Weights of a small mixture-of-experts language model, trained from scratch on English Wikipedia: width 160, 32 experts in each of 14 layers.
Below are experts of layer 11 (counted from 0) of a mixture-of-experts language model. Rows are named router (the router's row for the expert) and show model dimensions 0-159. Each number is 500 + 50 x the weight over its row's rms, rounded and kept within 0 to 999. Numbers have three digits each.
After each expert's rows: a language model's description of what the expert responds to. This comes from a sample of Wikipedia text that the model never trained on.

# expert 15
router:512485412421552391472522441442510486466490531460590558514504485461481439459530500605430444516448521576432494506528512506453447534575488602432486514508454527529448413509535496509481535586473442493482573524472565530521493457569388506526496558487529526434535587470474454472534539474385589520489529457456564481480534537488453561553574548431434517494464530518413408441567539514583516586548501524554465512569428584587488468518553498467444499488547355531581489448502480566543537435476534
Description: Sports career text

# expert 23
router:456518534564385455520555468458501489495521466597512534507495560497418532534582447412414508492471578440443500552520481443524501509418455545512538403464511453472536441497650474466564442472552433504428577467525479492513542445534569510512588591616617456432440519580412505436510509557564465529509518527498436570522506550543542445509555539425462413465487515476481529564458432522544466537501581485526488495431402501521539530561518518451548415476423429433558499492509499508491553483528528
Description: Table cell separators

# expert 11
router:591471579589402555532512551558459510502515544443486412549460496489445513534463516465648552491430512397505485531496517404481442479401494437563491402405565520438525532587483472432549569553444493554496555469473493548490538529545460465480569474494543477425491480467454523562501435460500513458576534533468462476528416466483517424413474557480482497520602534450589475461450506490471506457539490535535532523573529444568489573430477584496569530506529543463415468449454563593451515425425513
Description: Taxonomy and Latin word pieces

# expert 5
router:524475540500499554441516545558520516528427476438525489477563485426481531523541516498616490498415482426443407573501504456493437512511540535557527586557498543496471537515468510406502598498435480514537568444487483471419480447545514510478405460589511554455523461478604420466482499615434550514536516490446498624522579484453612546534506458512527545553535467415529484447452460426435437463535539470493553434553451495541613510568512523382551542462444397475582568433461503503531461505477492
Description: Mid-word fragments and numbers

# expert 2
router:580538422468460423486507495486510485428500579498552532579497550427559573458519585578463536479449529490463531578546503448553512492470427531555545448603479453564548477577486496408482609469477433464428529434449455458496476472557444505572547570507452442407522533475424383389495561473528512536571498399458508527556475562521505504506510506489533495608443520438515411498502492404498444490425518495570472516573488594526489536579450484486461545511514478537498442507573530561509468548404447
Description: Sports and results tables

# expert 18
router:521582409412523441424577533511454434466431541496442513536499496549564489511536556383397542561476550477508465494497431530541509508553441498521511445503460519520478470498496485444516406499530503504482599550472487452459601452490511549593597494497551480507541601378503461597514459434402539474573482556515559460532585534594476487502569572381457569540385515569517477501451458474462503480598483523501493472549504509414539495479466550436487478409456534521549456501555498501416522466488502
Description: Academic and political bios

# expert 26
router:552427509446558476492411456545436441482542524579452515505547484530523550577531527416494504503491568556421563599490528530444527396434415543608568472530569511505509429466436438509527531493596490524491514510497491477561539485523476526555520590509436585495504479422556456471455450462419484587562574453401559492530484561538523493523521547513432466565410500442629419538489417509525409435562509449452484468532468479456498478455459480495445604530416520568534423497514516525492425490498501
Description: Name and place-name stems

# expert 17
router:422439541436530596498552538582451428532470513477523570504406505544453476527617522446469505516484506435330560534556585481462525506506493486493508537506516489442498548587445497492572470464535515443406478492588432514488522508483554472628538559611486502594445463465438440392509449527508512523551517411491500502529476513501462579553558489441516489588457583520513513594453522498533427560508528455465478475532461471456486515488391530521482596540429563556561428479418510528493496499534490
Description: Place names and directions

# expert 25
router:544553576595511411525441557536507466468509471624442549436459536485502609557495575497527577459441418500537485548533493550498499475513509499515494521451544473534456505535390518509533551440534529452565449507463528491402471506581504540519497515455575553457470466466501487456577535551521516485527538417566461446488480477489503460388436386529396465444443605477483496454487420471507556424422574467528555561449479476568569542554493472540503562483493373581456485497430558489479527437434420
Description: Lowercase word starts

# expert 22
router:421556444541420485454536565386479539455577564531500494579478496561489462472562435443475544518445492433399601501580476523573529547502574488535577583516410453493536531539487501499410509484576449494437514474492387530504518613492542460482456595429477527503479486539438443480513392498592494515446454544550492495466566400539539506532475544480569391499527486543456555526531490474462550591484463498492443501513549480505440519537479570503569424459504513400439519490562545548522556467569567
Description: Row and list starts

# expert 13
router:654555526554551460472478465527476571498517491446468545494501481480475469465421533515453566483496439529497466526524514516593437506485498575631536482481369467550492526534473521490564571417535551469426513511475486453417526468592503524498418538518555439500499444481475508572532459517531542551508457468483524450584466496546504459428488494470557536593527568506564462371405500390439462439419517572515514409512440492521563529543492435464585555519538505512544422439557501444437604465460445
Description: Title word completions

# expert 27
router:517581460435557552542554436525465451459513539602564471558506476614500548568459510419533445455486457520425600568493476500478471407348424511610465437497564514438505474518430505434514566525565478451470462458439457486487423484569502532572509474526460502508516514509424564530399522508447406531462552523508547486563479540506542450445595571485482567518507488445493478512409409412428461535558547492481570502506554492576502562518496467560461581455519510448540462481559442550511541525490444
Description: European name letters

# expert 0
router:520538390547484445414480589487459550479461521457507468561502519440422582475512521558509491440496431542609420471557523455520482440488441525503502548508594455449498531442547572518474485412543529502501485504463474493551456516541596556489492458482538408437624432464404509465525425533487506483494562477436544506501569531573527464467488463532547479530373487412569524486452450553500504506540454501560583576476483508542479581566499506571589503506419607502405579475510536526445569453582545
Description: Prepositions, articles in narrative

# expert 31
router:468505504513531431494530523579433376504474551550557466510491617510530470510530567630590572452513440470522482521513546501570477445464411546607459419558580470476503483561414574489542461467549483519515625499451477514443542430516514525434480511520485432483577537469596485481484517523535505492544495439499410497487463539420469433484513480533390586486416520438534457460413459478499455545525566491545521490541441483429508533553473637464542479432478505439499551454565515473537465538406498
Description: Capital initial letters

# expert 8
router:529446571540541440487533500525458474361528484432476536559470471526460568484450510490423556527541422529523415548574405567517479522534533436465476426461523465563456457481463475444489418538431579476514563472471447475461571509538461529503611458501612508453488431483482507580518570597464569522478468458559554496499574506530603460437559542489419511491470462486496399415499508435548493508521449494569612480483490484471530553559490422473595534493520466550547500472489500548485600507376429
Description: Descriptive nouns after "is a"

# expert 7
router:536526558551414503464575498497503551485527548451500559406578567479486478474558429480435445560536456509475415480392521444503467515438446511416481512399537447473506455519457613499499578553487467545536429488519478478492603492513452468481548492478528524564438519419469464542642429588441554496424486398526549431542485512463512535439536638458459592493492508475526549534465486481461559461553503490537494466535523492558512529454415420512456507529603493522548553528526454505617555412495537
Description: Section breaks, headings

# expert 29
router:493478419552461487548404404538465458456440442591429473429472433488457611535534488567498499425468443502552493498591533465538512508452422474568624538519539452560385448468546533488489577497453443443505490419484496509490569486479554508504580531511508497451538514561445504547543498528431493545479606466428530439640537507566601437502436480546489484539467525474483480517547519542429401493439469417494523488521468499544524540518459491481617535496460497589443483449493596469512481519552415
Description: Dialogue, songs and pronouns

# expert 12
router:556501483443583473500528538519482431507584446467436621568392503514477535443602590494461526423457445509491435499558537487530524439527482477532542475414500473540547523523446482461580501472433538423443456442438479476474501478439558475499524472645545500573555528474469493526589484527558541451551429492547577437558492420534519492496551586418482517523452504485595500457489490493459497382549445585462437441511517522419506495518513460434531555396559439550539426455509512582478554423523486
Description: Common nouns before of

# expert 21
router:524507474592526419444469512499502435522465549591436467601532567556522510536609564539473492427468450462485568490521529433588553460554472555386522606510566464432482447558543444565458502474596437488471496467395467469537432482455442579413410559512525466529488566468598496442418570526434497526543519534453548476538544508535428501495508429500548508518428500475449462450459430539470519418555537445527488501574443512499557512511487611455510490490516422523504454539577486522425486489442440
Description: Election table numbers

# expert 3
router:504584508576467525466423444546472437552407468489476472562540550444551537487525524542456436477468439481402384539468529459533522429536410518385554507497513478487433541482442595498554459426436505473529516422505544476598548552587463550447505504358536444469550531503491457520515502548502478543536554487428518453604538559562556444437566529481538607463453510515483510487534469504499590422519465607497527522597485426528513490502464555499424511479463426568481570451441568543465537502503527
Description: Prefixes and year digits

# expert 10
router:604560509514543465457636539537413476477445572483434597490538558446425446516510511465413542557454513447457458549549484555490572526481479528543503462515514528490435487494547470524555546476493533456519486573440383449515580443492495429586514431498592476464500427425368595421435454477546515488559458518457520546470567571564518498494525542405564498446472560543556470455461477545489532498556561514567593502503473393506484545566421445517545487501482554521511529506543495547482595431515513
Description: Institutional name adjectives

# expert 16
router:488427572561507460384564514469532448563529541560495483560446536522527487458489530465545486509436447418442508501466500455551471550472545552400466503547468459469512497481630590482470463504522458461518559471476455444463592422519567556537536475605445395553429538470533552590459475560493487549557512588526431507514556548550530431478503494401488499476568535461600508449501545471477572508441546445441504413560445463565548585480482480499479456465553532588592431476561535457480465457552418
Description: Unit slashes, digits

# expert 28
router:519529524514468448422489526422537454572587499511557586484508543453450520455504548475362560457478525580534443490501572523521411581482535552485537576575460494529519446544435580428432462462483389415522463458428455455518607392466458487588530546542523456450556523552483499531529564518459516537545532436502507429513472573449493445463487455514548378612573543484444500452467509443462519455480447441526567512427479517532512527518544503479522490406492457544588432444535554516505573456528470
Description: Infobox field labels

# expert 20
router:616535574488472486463486531478491513485430497490496496525510448484512521612534536516544528488568494373513573508578601496434515477458496513517453513549492504422484522577498463426553549411506455551416516524452504482466484484473524497564540570425487476503511526463454451515481517522435575518513401492423537441554461564587568525442457427444468450557478630570562405412497456417590473550542569501500616504453491557536464453518444432448591504500441435448547451545545539544445575495481489
Description: Table breaks and percent signs

# expert 1
router:555592579580504463509480511508459491439507538608475542496419511574460595536486515446478570577530481581472510453495532553450436532476528477589575481491430441524439493424392431499550582372520460483537481501397481468464506525506561534589528552494549448462498507475482431463607380472444466536555483561463558500509450529499561553465563522464462554564486503494552492502461477483410417436475575485587485404513531453592503511560437493450490497422488459491509511488574546496424516484493426
Description: Media name word-pieces

# expert 30
router:496538571484457574458562538490522431484415580442573626523520569457435559522481557500493547472461417450495447489518566451516420523538522531473499475586512557428479527527498450542520525476592586534494558434568485470404510486479522541406418415501440518555533500453494467539453392493515525525480549562379475482528511534501489483470582598468486533540530462485496579499482462498463521508520574465480503427477491395351523529544587455498447538482444472587538432443437568554438440514483518
Description: Digits in numbers

# expert 4
router:565569475557503579457580628485512536404539506552449467387421545463516437504498507550621502582494516492480473474514529518548548455590521479409551544584502485537483499497453574444499496616532555515516521443528531434455430503428483508356444441439452512542531515497621469640481421511436498478584471551555404490507504489410515469487508460473445482425562569541456577523539457513488515475460488469461498474503480420471481523491440538427482526501505512518462474533529539422444490567485483
Description: Space before numbers

# expert 19
router:464498494421420518556576537500481575510466525476389553493454586475506503482428576479388591480525450484523433541542577464507426548453403489469577507559523465400462489556516530565540431484437587435384472507547498528505431501433546570581557583490461432562466468531440506460545429517446516491464545420529544549500558547489604532510536580469527494461542506515576491528487521510421469524553466425515536475431465485453563457430453506429521530508474533474557459495490484592453627489462514
Description: Verbs and list commas

# expert 14
router:525515560545401485557504586531497507493501542511417512515413444539520496583501475530548439423548435507578429512452538526486466546465580441318448474456428492494514518532574510476589490501399628523511460515402493528554486509488562446485542459543585491475535490498430488540580526548437530536519540489549585495452531403517483503487477499608515562455548397510491455458473579459421533466461509421599494545502515457480537486525545480493547529434497423579450589513531452524495452463529445
Description: Verbs and function words in exposition

# expert 6
router:518501529502463536517496597503455437391477516382444536501392534517461455559581529453545457449412497459501437424511577436528499493404515461393496514411497440417445516499641577480529459506551494400459494453546526500493433490451590517557559374496530507495528593568456495515520576498517590485548549475502564483520562484442461505610498452503459544450461514522545519508482529608487513453579472494508541441564481512527504594507506487458485461500436408518491480539534516561487492567500575
Description: Pronouns, modals, plural subjects

# expert 24
router:531437524536509550572506518454489421463496474563474544434478568578501507555485528405526558544524492492492435544554466399598511497442418560507555455493590485423542544604464542453484503521515524455549531464516463507523513449503465572403438517548551502446580433364449474570461517597557560502473581500577468461531522614503492557437456464482468509543478455425439463553452518537520382482450415505460571507549515458468495509530435619537489519416448498510540546445425534472431511545518511
Description: Word-initial consonants

# expert 9
router:440566514509543535564588463547449460481500525590450436520543515544369498554507565447508455582500497496527550527489486582546438534455553559556600392462504490501460377469418593526535495422530439504444523468472418442451537481553606539536568439474525405471516479543559452470445450449470552529463474486489549416496477447484587463511444486526462511553495521511523452539466479482459450450561569471490567469508547560493470489503591569490522566591432554451547445514580543595523486426505444
Description: Asian name syllables